config.yaml
n_layer: 10
d_model: 512
n_experts: 24
experts_per_token: 4
d_expert: 144
d_shared_expert: 0
activation: "swiglu"
moe_layers: [0, 1, 2, 3, 4, 5, 6, 7, 8, 9]
router_score: "softmax"
normalize_top_k: true
routed_scale: 2.0
balance_loss: 0.0114
balance_bias: false
router_noise: 0.05
router_bias: true
init_std_router: 0.00747
lr_router: 0.0014
vocab_size: 22156
norm: "rmsnorm"
norm_eps: 1e-05
tie_embeddings: false
optimizer: "cautious_adamw"
lr: 0.000536
beta1: 0.95
beta2: 0.95
batch_tokens: 65536
seq_len: 1024
train_tokens: 500400000
steps: 7636
dataset: "wikipedia_en"
Below are experts of layer 2 (counted from 0) of a mixture-of-experts language model. Rows are named router (the router's row for the expert), gate (a neuron's input weights, with its number), up (a neuron's input weights, with its number) and show model dimensions 384-511. Each number is 200 + 40 x the weight over its row's rms, rounded and kept within 0 to 999.
Before each expert's rows: a language model's description of what the expert responds to. This comes from a sample of Wikipedia text that the model never trained on.

# expert 2
Middle pieces of split common words (conc-ave, comp-aring), digits and spaces inside dates or numbers, and adverbs like well, along.
router,106,175,206,193,168,143,165,155,260,184,222,196,241,180,152,217,160,221,204,210,220,199,184,234,199,195,177,271,251,197,175,216,216,86,215,211,260,233,232,225,176,228,162,227,215,101,131,222,147,168,149,217,196,199,231,183,217,212,191,156,137,234,125,108,204,210,256,221,212,166,211,253,195,172,241,241,123,187,172,85,156,184,222,209,183,192,178,134,160,216,177,233,186,184,155,171,178,207,208,214,198,207,183,162,194,225,252,233,189,186,84,239,223,235,159,172,225,133,186,298,189,171,122,161,264,215,223,161
gate0,190,252,166,140,164,130,173,163,186,192,214,194,284,161,143,221,171,172,177,130,154,247,173,231,265,148,166,224,209,205,203,171,241,213,226,207,253,158,146,145,227,214,264,218,249,151,189,134,205,153,197,205,87,266,204,224,181,188,157,164,175,210,184,188,270,133,256,165,245,288,91,196,215,221,180,163,177,183,197,175,198,246,158,165,209,228,306,228,240,203,140,180,252,214,237,203,152,272,237,147,204,197,160,160,203,237,138,237,197,191,186,287,198,281,238,236,197,207,211,119,204,148,199,213,250,205,198,176
up0,146,206,199,132,183,182,93,179,215,195,252,192,237,181,209,212,162,133,205,192,151,199,160,215,269,185,144,196,205,183,229,207,231,248,207,256,233,173,185,176,138,194,279,312,204,180,210,130,148,128,182,171,127,196,205,288,163,187,199,167,212,182,244,190,259,168,217,247,170,219,169,236,226,227,220,274,165,206,183,209,196,196,191,230,235,263,240,193,276,197,123,202,241,159,267,188,115,151,211,202,206,164,185,152,204,210,151,185,147,200,236,260,142,217,285,228,204,226,178,120,205,181,183,200,311,191,189,172
gate1,184,128,213,171,204,176,239,191,205,145,193,207,213,235,242,173,134,173,210,221,221,169,214,173,185,281,177,206,211,212,239,197,115,176,158,216,132,152,226,210,240,184,207,143,180,221,140,219,260,258,210,194,239,168,217,140,186,202,246,274,191,214,244,255,223,204,157,258,242,208,229,218,267,210,203,220,198,125,262,244,271,118,198,214,197,206,177,145,145,265,213,301,280,151,193,198,189,156,264,173,230,222,199,194,276,239,183,198,172,207,205,161,170,203,243,243,194,198,216,203,228,167,163,254,192,204,197,217
up1,235,246,212,256,186,205,247,226,158,150,207,193,204,205,194,168,218,129,225,216,264,181,234,262,220,201,199,205,246,240,297,190,224,191,286,221,190,157,178,196,144,219,168,154,221,197,147,220,288,207,193,225,310,180,160,147,243,157,209,196,225,194,207,270,197,184,238,177,118,199,150,229,226,295,255,215,223,249,194,72,226,219,215,323,161,169,189,102,176,211,215,219,202,184,241,194,159,229,217,255,208,164,164,214,227,227,252,153,184,206,285,262,246,210,206,228,187,201,258,200,233,232,224,244,162,264,243,224
gate2,173,253,176,222,194,253,293,277,170,195,230,200,180,167,167,248,164,237,196,159,175,234,171,247,224,137,145,285,238,200,258,146,217,151,186,242,273,160,243,220,262,99,228,179,184,142,211,137,172,216,192,204,228,226,313,183,203,245,184,177,174,194,213,255,148,249,222,203,149,263,196,186,191,250,296,279,231,179,199,209,264,142,192,251,151,197,241,121,184,277,162,206,149,240,294,172,176,178,218,235,210,201,111,165,188,260,228,217,203,161,287,182,210,173,188,233,163,177,125,196,171,209,221,171,236,321,266,203
up2,247,203,185,162,210,218,202,218,190,240,237,224,186,178,245,273,151,178,174,216,196,186,133,178,228,158,220,116,140,257,159,182,160,198,191,197,274,228,184,214,99,210,99,181,224,197,251,177,170,220,195,178,194,271,118,183,256,138,209,222,244,165,152,200,180,209,215,192,228,213,155,181,188,216,213,112,237,214,183,150,212,201,194,185,243,223,170,226,256,234,232,177,207,199,168,181,194,225,185,276,158,148,237,242,179,225,210,203,120,158,224,220,199,191,155,189,249,156,191,209,182,114,229,132,283,168,243,221
gate3,183,213,241,205,159,247,161,127,237,182,209,227,251,261,213,149,208,228,215,232,179,194,160,230,220,154,259,256,234,229,166,218,210,164,190,146,201,204,188,208,163,237,133,127,186,161,140,286,177,257,135,159,182,277,225,130,233,162,286,229,141,159,206,172,216,237,183,136,267,196,214,284,191,169,245,245,229,184,156,234,221,222,250,160,197,210,182,226,89,209,207,205,233,172,228,134,159,238,189,254,209,192,186,180,219,246,234,152,93,201,164,256,153,150,228,252,235,203,246,220,173,176,138,153,234,249,206,193
up3,141,205,219,201,209,186,227,170,254,225,212,178,219,240,195,213,229,208,224,236,216,261,181,140,162,176,186,287,211,140,190,167,159,98,210,147,189,194,181,252,175,179,157,176,242,184,157,155,260,246,213,204,147,231,223,159,214,185,227,255,122,159,156,209,187,156,180,106,183,202,251,182,205,186,250,181,209,205,186,185,207,196,221,235,217,263,164,218,203,222,187,189,239,219,224,288,157,228,118,161,202,196,204,243,163,252,178,180,151,148,187,219,226,145,271,123,190,242,207,148,149,250,189,171,185,226,139,139
gate4,173,198,189,165,212,248,172,183,170,132,170,215,198,166,203,250,261,283,177,203,216,153,181,229,154,228,254,208,257,233,224,180,215,157,166,322,207,193,175,119,208,241,158,167,163,259,298,216,150,277,179,184,196,285,262,276,211,208,203,170,201,212,246,214,231,190,139,189,175,188,185,164,193,200,182,198,181,267,217,196,223,250,233,225,217,187,220,225,162,222,228,109,190,179,248,158,208,264,188,178,178,147,158,243,204,176,173,193,205,245,231,165,186,198,121,195,209,203,191,179,221,168,193,237,194,141,250,178
up4,282,182,179,143,238,156,209,154,183,128,124,282,251,211,217,208,160,173,177,110,251,184,254,247,217,250,194,113,242,198,205,256,214,240,191,214,139,204,221,170,221,213,202,199,189,178,162,152,235,287,247,250,182,277,126,280,169,203,197,286,251,162,257,177,187,252,163,274,212,249,198,155,168,211,144,190,237,250,235,244,167,157,191,192,189,199,183,234,212,202,225,189,242,182,196,213,189,148,148,227,221,196,191,234,206,159,196,242,276,171,210,165,209,194,171,198,187,147,268,272,194,227,244,268,134,155,217,166
gate5,236,176,193,227,197,191,249,234,194,145,181,257,215,245,244,267,176,177,217,194,181,217,188,152,208,276,235,243,199,196,178,201,179,182,254,180,155,206,178,198,230,255,204,201,233,160,182,161,148,121,201,234,113,158,172,172,194,193,167,165,203,198,276,165,209,207,179,222,150,172,281,151,192,232,78,154,253,181,198,164,182,231,214,249,160,172,191,228,212,218,193,150,191,164,187,219,277,179,213,269,212,185,137,205,128,95,207,172,261,183,186,291,142,200,239,261,170,241,161,189,113,227,207,249,100,225,172,116
up5,210,200,235,190,186,200,133,178,187,178,194,215,178,162,220,168,217,197,181,171,269,228,206,230,266,170,156,157,179,179,265,221,173,249,235,194,222,181,163,213,167,193,197,182,140,181,209,221,196,254,301,277,179,187,173,235,224,137,200,219,150,200,207,215,197,236,263,268,234,220,194,197,156,211,216,228,234,127,205,169,236,266,223,179,226,239,215,181,217,149,226,235,251,189,161,216,196,198,252,106,149,234,174,193,232,237,176,202,190,220,234,130,263,255,154,213,174,110,231,225,205,278,167,193,193,204,162,169
gate6,222,166,234,226,218,234,264,192,237,167,149,258,189,166,199,265,301,240,134,178,298,202,251,189,215,260,244,125,154,268,246,210,139,191,173,138,207,217,198,175,166,157,201,227,140,269,217,189,140,234,155,208,283,193,158,179,218,168,207,198,279,259,225,221,278,225,180,233,167,170,182,193,184,124,172,189,158,220,215,200,170,281,208,160,182,205,175,165,195,318,245,156,266,184,171,220,187,198,210,182,205,183,182,240,306,211,181,161,318,203,214,165,195,183,192,155,134,226,180,224,291,204,202,236,184,237,214,196
up6,228,148,212,233,277,236,202,165,215,192,171,217,186,265,229,196,172,222,192,131,225,193,253,186,204,234,222,193,191,248,197,311,181,279,166,210,126,229,257,236,211,171,186,174,161,163,129,228,202,219,206,195,232,160,224,184,287,259,193,180,184,223,251,195,219,209,164,214,214,150,223,229,218,226,174,255,204,244,139,237,168,138,188,200,186,202,134,201,213,200,151,168,231,184,155,174,234,200,157,129,231,251,290,174,272,173,194,175,182,214,119,185,144,148,187,188,213,236,278,236,282,191,186,203,145,209,162,210
gate7,217,176,207,235,232,227,250,214,227,224,213,193,254,156,200,239,169,180,229,78,228,241,138,193,219,162,193,197,231,227,193,202,152,179,229,193,175,217,227,167,107,196,184,199,250,175,174,181,239,292,248,160,197,186,206,195,230,160,173,194,209,229,196,210,205,200,156,214,229,252,133,184,208,232,190,201,201,263,191,208,171,218,167,249,200,218,229,237,156,264,284,240,191,213,247,254,196,195,161,133,221,221,153,197,218,220,201,255,193,146,220,200,162,198,153,210,231,222,273,222,213,169,204,255,201,180,194,202
up7,200,133,251,176,207,221,206,236,175,222,223,196,180,178,138,194,191,193,199,250,199,220,179,258,315,190,218,113,176,215,193,160,237,263,259,183,172,225,191,188,169,205,202,255,178,200,213,197,191,239,168,230,100,191,250,179,169,194,184,248,205,247,253,186,210,260,214,224,173,155,190,227,222,219,239,194,168,189,248,114,155,160,210,164,217,276,203,216,212,208,197,197,204,239,136,201,189,221,149,203,218,199,184,154,122,242,220,157,185,275,234,203,188,194,226,226,235,264,206,242,157,168,228,157,202,243,163,187
gate8,186,229,212,197,262,138,179,174,202,139,170,220,99,201,252,186,251,201,225,241,213,167,255,205,170,177,310,232,152,253,182,194,210,236,204,223,210,201,226,109,152,179,197,174,156,184,239,275,271,157,176,167,132,169,213,246,148,214,180,254,150,217,146,252,210,144,241,246,186,292,212,197,200,187,189,185,151,202,195,169,169,194,236,196,242,164,252,203,188,179,208,215,292,183,119,213,165,238,132,257,220,179,252,189,202,229,194,189,178,233,295,199,185,231,242,241,233,164,204,213,204,210,218,207,139,241,170,275
up8,245,144,173,207,169,240,179,202,161,174,226,144,261,161,124,187,208,204,214,153,190,257,125,285,233,220,165,194,197,234,191,235,124,168,172,133,141,179,159,219,179,226,173,205,280,197,296,236,182,243,148,138,253,184,184,227,237,134,254,183,314,144,173,195,234,226,157,189,205,215,183,209,180,277,222,223,233,265,164,163,201,247,255,132,203,316,161,215,148,301,166,233,215,246,251,172,175,213,123,229,152,169,137,216,207,169,151,231,237,271,174,205,249,152,223,135,144,218,242,224,171,190,238,207,276,214,230,197
gate9,157,156,216,156,178,167,192,165,174,161,189,188,271,145,229,198,222,171,204,228,180,164,197,306,134,120,178,203,285,183,98,243,193,201,163,204,165,160,251,148,232,195,220,219,151,170,244,144,151,260,227,244,200,214,278,183,216,169,216,103,188,254,164,175,155,177,218,206,140,206,238,181,192,248,190,226,237,186,173,222,178,205,216,288,219,221,195,158,131,249,211,245,167,235,288,199,149,222,173,241,269,240,167,172,163,280,142,272,209,138,252,107,233,251,218,215,220,227,153,159,179,172,192,201,246,188,190,239
up9,243,240,214,149,173,225,234,218,198,208,181,221,215,175,230,219,177,221,170,161,248,131,99,236,180,243,161,167,223,209,231,235,254,203,190,173,182,168,190,212,234,291,167,145,145,188,152,188,129,263,194,157,150,219,189,238,161,126,170,229,161,212,215,210,187,218,185,172,126,189,148,297,175,116,250,154,146,147,151,228,152,196,190,144,144,252,162,207,174,224,156,210,170,188,167,171,220,297,236,182,241,187,221,210,233,111,237,281,247,219,191,200,106,131,209,176,192,136,182,249,259,203,207,158,184,189,294,98
gate10,304,212,179,178,239,177,231,182,178,171,222,175,147,255,206,204,287,228,157,148,279,172,255,210,188,192,169,224,207,150,131,210,153,193,154,230,233,141,171,180,184,255,182,193,190,205,192,208,263,271,221,212,169,222,184,202,179,225,164,256,159,240,167,229,217,228,131,225,257,244,219,197,205,190,201,138,241,144,188,272,183,144,137,153,224,157,262,190,201,211,176,192,172,188,208,184,235,235,177,173,222,227,171,242,232,174,168,201,256,226,161,189,196,230,168,226,179,250,234,264,211,124,166,289,171,245,177,141
up10,205,234,177,191,236,187,200,262,261,185,218,191,198,197,250,231,248,201,212,193,130,135,133,269,119,179,159,221,169,248,275,220,206,229,203,257,191,220,209,173,194,243,120,175,184,137,237,301,216,251,182,140,328,222,192,206,146,182,213,196,252,219,192,229,235,215,237,189,229,253,160,171,249,200,189,212,236,248,228,157,179,264,198,142,209,156,159,166,217,179,259,172,184,227,220,213,146,132,221,177,174,195,166,219,245,221,203,209,202,146,240,192,249,214,244,229,227,229,140,310,164,171,172,189,222,191,148,269
gate11,194,270,241,171,269,150,171,181,196,168,122,174,241,195,206,151,232,194,183,156,185,168,137,127,186,107,207,233,235,277,241,161,208,182,247,149,183,125,148,208,216,209,256,181,164,174,218,174,249,171,194,169,269,221,226,267,198,220,206,228,164,206,235,217,185,216,247,95,199,212,214,148,179,165,157,192,191,118,273,203,212,144,175,232,149,239,221,215,177,142,226,210,267,204,207,211,159,244,214,185,194,223,177,199,171,199,226,175,225,172,219,250,220,247,136,221,191,192,271,196,190,201,215,245,223,186,235,186
up11,151,240,190,198,172,224,193,257,216,272,188,206,210,209,277,176,194,195,237,190,200,184,160,153,171,141,172,250,176,203,236,165,240,238,168,204,223,159,160,301,170,144,234,206,175,171,248,168,241,299,162,135,200,198,132,163,205,287,181,203,185,232,223,232,203,209,234,113,256,255,237,140,183,188,196,278,203,136,186,193,227,181,194,239,157,161,188,164,189,163,212,105,144,163,190,194,159,241,263,207,173,266,166,216,163,197,248,213,157,161,225,218,223,191,166,260,231,210,137,177,147,196,252,132,243,201,259,218
gate12,162,184,215,194,239,108,264,221,184,136,270,183,149,282,202,212,214,189,176,193,156,187,251,190,201,243,283,217,169,179,217,181,256,227,184,213,232,207,223,167,192,186,229,207,263,144,223,210,233,291,252,221,146,188,208,209,199,170,239,224,208,156,218,214,258,168,211,251,162,181,177,134,197,170,226,151,164,219,223,96,176,151,122,191,145,182,232,203,226,253,226,238,213,178,171,273,196,103,123,161,186,237,181,175,241,198,193,254,170,188,169,298,283,254,199,277,179,171,221,183,221,120,162,283,251,185,234,183
up12,135,164,228,147,186,139,243,238,199,161,227,211,227,250,283,185,197,256,232,227,164,196,224,191,172,218,214,216,213,153,218,144,273,246,200,169,202,193,246,188,228,139,252,243,233,230,304,204,197,236,161,194,137,172,278,130,177,232,203,132,164,152,208,189,222,199,201,221,219,165,217,216,152,208,220,178,190,218,270,162,131,134,177,195,185,192,196,191,203,182,192,217,150,161,100,255,206,100,137,213,132,225,200,200,203,221,175,178,185,201,96,188,248,213,139,276,203,123,209,221,154,183,250,167,259,213,209,235
gate13,214,169,198,218,255,180,135,147,162,106,162,249,205,244,148,225,211,200,189,205,252,185,190,214,175,135,193,137,296,183,163,185,190,137,161,162,161,236,221,133,253,212,183,189,183,152,170,247,195,189,260,126,169,187,178,113,179,190,153,247,233,245,174,227,233,210,170,210,161,216,131,203,198,216,206,153,130,189,235,284,155,210,222,239,215,240,97,174,146,231,264,225,227,291,105,242,150,199,208,187,205,188,233,199,192,209,174,239,193,137,263,171,265,172,175,150,180,248,200,145,253,164,221,214,147,232,125,257
up13,214,212,233,225,253,213,125,193,124,182,176,212,178,203,190,227,191,201,221,280,229,215,254,181,227,131,220,216,229,210,271,203,209,241,200,174,168,247,259,238,264,194,185,245,179,237,216,210,145,225,111,156,253,221,188,151,189,210,188,171,156,178,192,272,175,202,150,175,233,178,177,197,162,200,280,213,215,134,157,234,181,144,259,203,148,222,159,171,187,201,136,204,225,196,95,144,201,237,197,183,82,236,204,146,271,175,203,256,225,200,186,244,196,198,148,175,271,217,241,133,254,190,327,169,186,190,198,222
gate14,212,167,195,214,189,182,148,234,212,218,231,220,158,185,197,232,211,204,186,187,231,238,197,195,278,184,200,261,238,210,205,183,194,216,232,217,234,206,156,186,149,184,211,222,186,215,195,172,216,204,160,256,246,214,184,209,126,190,177,228,193,199,168,191,222,215,180,165,116,245,159,215,193,196,134,146,186,176,157,174,223,154,262,212,171,230,135,237,226,179,74,235,271,158,139,252,204,222,221,221,185,235,221,226,198,243,226,253,291,213,137,163,261,115,167,183,233,206,193,198,206,214,245,229,104,259,260,213
up14,249,281,252,200,289,189,184,206,213,203,234,171,214,220,185,151,191,189,195,217,209,180,201,234,267,217,239,187,204,180,147,234,226,156,193,297,228,185,240,106,182,143,108,272,218,274,224,174,166,209,227,189,177,257,240,213,218,179,191,268,151,123,145,290,161,208,170,215,193,229,199,202,207,275,150,251,209,177,194,256,217,219,308,127,206,208,184,210,248,218,197,203,257,219,173,151,220,142,158,255,113,169,244,187,165,274,211,219,244,188,240,201,293,237,205,156,162,201,193,210,239,105,187,207,236,164,157,237
gate15,246,93,217,204,192,249,229,183,234,191,195,138,240,293,188,157,104,223,234,176,229,155,226,193,185,163,157,202,227,218,182,236,160,140,214,226,187,246,111,258,144,130,164,157,188,245,264,225,144,255,192,165,235,198,224,216,261,195,202,185,195,144,145,200,238,185,217,197,158,123,230,164,171,173,195,233,170,135,134,250,239,163,163,201,129,197,187,193,151,298,195,208,182,119,211,212,182,202,246,247,239,129,180,246,206,235,216,162,167,227,292,171,228,208,228,259,179,152,191,186,216,123,171,161,195,228,138,204
up15,274,172,208,236,209,246,180,193,178,209,173,228,192,233,156,203,187,209,167,187,179,180,209,139,121,202,153,237,152,193,182,238,142,105,196,162,159,226,186,231,216,184,213,59,116,226,191,175,164,218,222,120,207,218,188,191,213,171,121,265,199,208,223,183,202,263,203,226,186,193,223,192,220,170,198,189,208,141,234,192,238,191,210,126,196,185,223,233,222,283,181,192,240,211,195,297,271,187,205,212,214,189,226,157,176,276,160,236,238,265,249,214,187,207,257,201,175,154,243,192,153,124,165,233,183,191,159,176
gate16,150,248,176,203,183,207,236,155,166,213,202,203,194,189,221,197,214,152,179,141,225,228,180,205,204,155,159,227,226,209,211,160,228,140,202,184,252,159,255,212,112,190,184,117,270,216,121,173,203,196,164,280,164,273,178,185,209,147,213,256,190,203,161,233,282,161,218,212,183,253,162,218,202,204,258,174,173,189,194,219,230,190,229,199,216,152,217,162,221,214,228,200,204,226,241,250,264,207,173,121,189,160,153,228,227,193,193,202,189,143,231,175,236,157,155,214,215,212,193,228,199,259,164,202,153,294,171,170
up16,211,121,231,204,232,163,194,109,215,164,177,233,185,247,181,237,213,193,181,207,171,198,247,207,194,212,196,159,169,201,259,325,205,221,186,194,196,196,206,171,266,157,155,210,115,201,175,182,239,177,275,137,294,150,177,285,183,271,222,174,218,194,208,227,205,224,143,204,280,173,140,120,240,107,181,203,201,131,159,194,255,218,187,230,176,175,203,141,189,232,226,223,271,166,199,204,239,150,190,208,269,230,200,262,172,240,210,279,284,198,99,203,191,197,223,202,195,185,137,233,203,208,177,188,282,167,273,252
gate17,205,205,227,245,159,168,191,199,157,161,139,194,193,233,180,120,176,204,186,183,188,163,153,223,203,203,185,215,198,190,187,185,199,268,177,173,212,150,165,242,150,185,195,209,171,191,140,233,147,174,217,197,231,202,132,196,212,147,214,150,215,158,192,201,220,179,154,256,198,272,171,195,220,226,193,217,102,236,137,212,204,197,180,199,245,260,145,158,220,180,156,264,252,304,194,261,257,213,197,186,214,181,316,176,194,193,184,208,139,117,161,159,202,176,182,261,170,152,115,174,231,234,183,243,321,92,194,199
up17,191,246,183,221,230,125,217,216,277,185,192,188,149,271,178,174,189,188,185,247,158,227,250,232,199,211,159,261,153,251,207,227,179,142,192,163,194,181,206,124,199,139,178,149,323,183,242,199,253,217,201,52,199,259,174,201,187,214,252,287,218,248,225,204,230,169,193,145,202,170,188,246,184,250,216,207,238,226,222,180,217,176,274,221,215,190,170,264,126,180,243,147,145,123,303,236,199,198,221,178,265,149,175,217,210,221,148,155,223,170,246,187,213,191,239,187,206,179,273,148,219,118,187,197,202,246,312,206
gate18,147,193,199,230,232,178,231,185,228,139,221,286,215,196,168,169,280,228,234,171,198,107,173,187,246,249,116,191,178,213,136,226,211,188,190,229,192,168,251,201,178,222,170,226,146,204,249,176,221,182,186,212,249,220,121,230,194,181,259,124,133,232,187,189,207,229,217,175,223,230,205,250,187,176,230,212,140,205,138,206,219,136,136,209,200,261,208,170,238,228,227,242,173,151,263,249,181,255,186,193,232,181,143,198,147,140,205,129,170,156,198,199,168,191,323,229,194,219,172,224,261,216,111,197,220,131,253,197
up18,158,226,199,200,266,242,219,201,197,197,213,200,203,262,257,160,217,203,236,180,220,146,208,200,159,129,158,197,159,207,142,229,245,222,207,160,157,174,240,219,217,219,258,148,205,243,255,209,210,214,211,191,301,126,196,272,138,133,230,214,266,144,147,198,207,225,179,241,251,180,190,184,169,263,252,184,213,236,198,234,153,189,223,218,169,207,219,127,283,224,186,242,152,228,222,214,209,248,143,182,253,153,196,159,194,263,205,161,217,192,188,237,168,217,179,178,201,234,162,180,229,169,155,197,229,208,183,214
gate19,179,183,259,201,190,293,255,170,143,207,157,195,225,226,221,203,190,156,191,227,267,185,275,180,171,206,177,245,187,192,143,165,180,199,237,240,208,194,200,195,274,220,220,203,214,151,183,189,152,177,187,190,186,204,202,220,154,159,122,187,158,156,257,175,180,199,268,176,209,137,257,219,178,253,210,184,279,134,212,172,181,202,195,234,182,246,241,234,244,239,128,171,211,207,156,230,130,168,249,193,217,207,206,126,220,269,218,206,281,222,191,185,231,237,278,193,158,211,214,228,263,161,169,206,242,214,110,144
up19,229,219,139,237,208,234,221,193,206,190,170,186,215,212,189,205,150,182,306,145,176,192,187,208,201,236,191,240,165,241,180,136,173,269,253,256,174,176,203,172,160,257,180,163,184,184,169,132,213,160,161,178,211,173,224,218,233,209,125,308,199,270,210,208,249,174,257,223,202,269,135,164,142,189,184,146,147,164,154,162,188,215,188,177,184,243,158,310,203,174,227,205,249,219,168,180,170,275,200,237,232,208,249,226,190,231,191,144,233,300,200,192,219,218,214,207,183,202,186,216,227,193,204,228,221,184,166,224
gate20,108,207,195,206,116,166,242,179,212,257,196,212,195,197,198,177,177,199,183,196,230,190,201,184,184,249,259,290,191,249,138,158,200,181,244,182,237,165,236,161,159,257,176,168,209,192,109,229,246,179,185,191,169,142,167,163,230,180,181,252,317,213,181,209,179,131,241,158,175,172,109,170,241,231,178,180,241,161,244,251,218,222,173,275,286,237,213,202,160,196,211,259,193,214,209,235,271,220,258,170,223,171,202,189,203,159,136,173,169,191,250,158,187,182,205,132,209,162,259,230,228,156,185,187,227,213,157,124
up20,202,197,213,182,215,257,219,206,184,229,205,163,235,162,201,213,146,195,222,211,100,297,192,129,178,203,237,158,180,171,153,116,143,161,216,213,234,184,268,176,175,235,191,213,187,270,185,274,208,173,186,195,173,183,278,219,173,150,182,181,235,146,152,205,116,252,186,144,186,195,152,234,206,186,264,237,202,194,235,197,251,286,177,246,250,186,265,217,148,266,155,153,202,206,273,207,301,243,246,222,150,233,190,201,190,212,200,153,207,119,204,211,131,191,180,187,258,265,200,144,166,246,215,180,164,212,224,141
gate21,208,285,242,231,179,187,188,195,193,173,145,271,204,160,266,119,211,236,204,194,173,179,220,128,193,163,227,172,143,199,192,189,183,217,215,160,150,165,240,71,259,192,261,241,178,202,146,183,239,234,175,204,174,214,208,236,249,250,176,229,167,189,184,255,271,168,186,210,159,226,217,186,137,151,205,185,207,220,202,173,171,126,246,185,201,131,226,187,247,207,137,188,185,264,175,220,155,204,169,219,167,242,247,197,222,166,148,256,259,238,169,296,212,225,149,236,188,179,283,252,247,193,171,219,213,302,253,147
up21,235,164,203,257,163,240,174,142,194,214,182,240,149,238,149,249,231,206,204,248,198,179,280,205,271,187,240,173,148,222,178,245,311,209,198,98,157,139,151,195,186,149,147,215,203,285,101,227,221,178,143,266,170,215,206,172,175,205,300,152,203,145,210,230,181,183,232,129,222,101,203,222,121,224,165,202,212,137,208,258,172,183,217,236,182,189,240,187,197,142,173,171,178,241,164,208,225,268,134,176,217,160,290,138,195,210,276,257,234,141,157,209,195,169,237,222,240,275,168,222,243,174,256,144,295,146,240,181
gate22,246,199,209,195,186,249,157,196,209,238,151,226,231,234,128,196,281,189,179,274,232,218,168,273,143,207,279,164,169,222,252,223,262,187,165,203,193,192,221,113,197,212,235,193,249,108,198,254,153,188,195,162,216,167,184,170,210,112,114,191,199,95,215,184,233,185,244,114,165,169,227,210,172,164,209,211,201,227,195,173,164,103,209,255,207,244,222,159,158,220,188,128,198,169,162,227,240,172,212,160,214,194,186,214,253,176,197,155,141,193,127,254,195,156,237,193,210,222,191,235,218,151,229,207,201,138,175,234
up22,232,216,167,156,151,215,261,265,257,176,243,194,107,215,206,183,169,283,158,191,236,172,187,89,247,152,194,208,166,185,179,79,154,185,119,196,177,207,238,179,242,165,203,207,144,260,158,199,262,213,234,136,197,178,153,266,236,167,235,210,204,224,150,216,179,213,217,242,189,198,172,200,133,167,203,105,250,170,200,259,265,272,152,156,170,101,207,232,202,194,139,236,162,186,239,240,248,233,200,203,143,252,182,192,153,275,225,164,236,174,184,122,214,217,173,120,219,163,230,190,136,170,91,198,178,145,173,143
gate23,206,211,244,153,187,240,160,229,224,190,218,232,250,153,206,137,202,226,201,236,238,217,175,159,149,192,239,260,260,158,205,246,214,244,252,216,172,158,175,177,243,181,169,220,215,231,243,119,185,226,193,158,201,156,263,187,239,187,225,194,136,208,197,247,185,173,202,233,182,204,189,229,205,268,291,229,162,200,189,185,231,228,237,248,141,182,233,216,169,181,193,178,148,191,243,205,146,158,184,216,158,217,187,182,238,179,262,224,193,120,198,246,210,244,246,214,252,228,151,221,231,192,126,141,220,210,128,126
up23,194,240,164,168,178,234,153,199,184,159,167,142,155,194,239,150,237,97,144,180,247,197,242,264,132,152,158,217,182,179,161,195,216,195,202,197,268,225,264,236,163,273,196,170,240,189,152,221,149,116,175,176,161,194,202,177,238,183,208,236,158,193,121,237,175,217,223,176,146,198,216,177,213,225,223,221,165,175,226,198,156,155,150,154,170,226,205,266,230,194,189,215,164,160,254,212,137,211,206,211,137,127,163,203,212,209,209,207,121,176,212,192,231,210,241,164,171,226,195,152,197,169,125,182,233,185,203,184
gate24,229,214,135,213,165,221,126,146,202,191,174,161,163,291,204,242,189,280,173,196,252,198,232,161,225,156,192,130,223,171,229,179,237,99,156,112,201,195,299,165,199,216,179,165,172,133,200,282,189,182,256,255,228,213,227,151,158,148,167,191,191,257,190,275,216,224,127,257,187,244,120,202,208,159,162,198,252,153,198,157,217,224,149,146,159,212,184,165,126,291,162,238,296,258,219,178,180,119,130,145,232,175,165,205,262,151,190,164,222,150,183,152,165,192,152,230,143,152,224,168,190,153,200,219,112,176,233,103
up24,169,206,226,192,153,177,226,185,228,266,183,235,193,168,217,159,167,223,178,170,191,222,223,173,227,164,236,104,210,223,193,209,239,202,186,192,229,197,212,154,247,210,233,177,189,138,215,258,226,174,228,211,171,176,208,257,154,229,195,296,201,220,160,205,130,219,199,229,182,263,248,272,185,224,163,217,214,272,184,203,254,129,201,184,200,157,234,286,157,169,151,227,236,154,194,268,236,174,234,186,179,284,276,193,262,181,163,198,209,224,241,208,169,200,257,157,201,175,215,204,261,204,153,228,226,259,231,130
gate25,147,202,233,122,164,195,227,229,219,198,193,202,190,207,245,229,154,216,194,156,198,236,140,256,187,225,192,206,280,122,212,240,187,197,185,226,216,181,213,178,110,216,195,194,265,199,210,234,245,222,176,156,169,186,214,190,201,207,185,226,226,150,237,111,230,261,216,144,205,186,147,166,113,205,247,205,228,179,236,183,128,207,184,300,202,176,187,194,188,249,224,234,184,266,254,253,127,175,236,155,202,173,118,250,187,103,180,277,191,204,189,137,196,251,214,183,202,200,229,173,207,148,232,195,209,207,241,262
up25,165,185,234,179,193,173,177,236,183,210,157,216,259,165,143,261,233,121,262,185,223,197,172,148,241,297,221,165,214,238,212,256,180,157,237,185,204,265,183,193,169,216,189,169,207,251,174,136,218,146,226,204,173,151,173,343,221,189,250,271,144,234,122,198,221,227,253,280,250,196,193,190,203,230,164,189,158,170,184,221,217,278,230,206,151,201,247,180,179,245,225,264,212,132,197,116,246,145,216,286,177,250,182,275,191,174,224,180,156,264,184,152,136,248,179,209,245,111,126,205,146,200,236,224,178,204,204,258
gate26,180,233,212,252,201,208,194,233,178,237,170,193,231,186,267,227,279,191,193,225,149,201,179,170,198,204,203,251,186,211,206,204,212,197,217,207,242,176,157,146,102,214,157,275,230,229,209,172,180,221,161,157,202,213,229,212,175,185,239,228,246,181,231,152,256,164,173,250,246,239,183,127,213,186,286,223,217,160,253,178,167,214,229,194,186,238,192,166,266,163,249,120,239,195,169,233,203,199,157,181,276,217,198,255,189,168,156,229,214,225,128,163,183,215,259,162,185,203,209,157,239,182,223,301,200,205,183,148
up26,187,108,194,211,266,234,221,152,176,147,169,212,210,190,198,100,235,210,208,158,228,195,267,188,142,201,212,257,216,203,153,225,199,247,162,172,113,159,182,199,244,224,237,189,197,213,202,223,182,213,202,154,219,156,149,137,229,259,212,209,294,243,256,242,252,203,182,221,191,160,193,201,219,291,266,140,200,236,238,202,227,172,183,226,160,257,209,168,180,260,305,158,184,158,197,223,239,173,233,205,209,196,197,221,163,163,117,227,175,185,234,124,247,165,243,251,215,214,161,174,226,224,174,192,155,215,157,249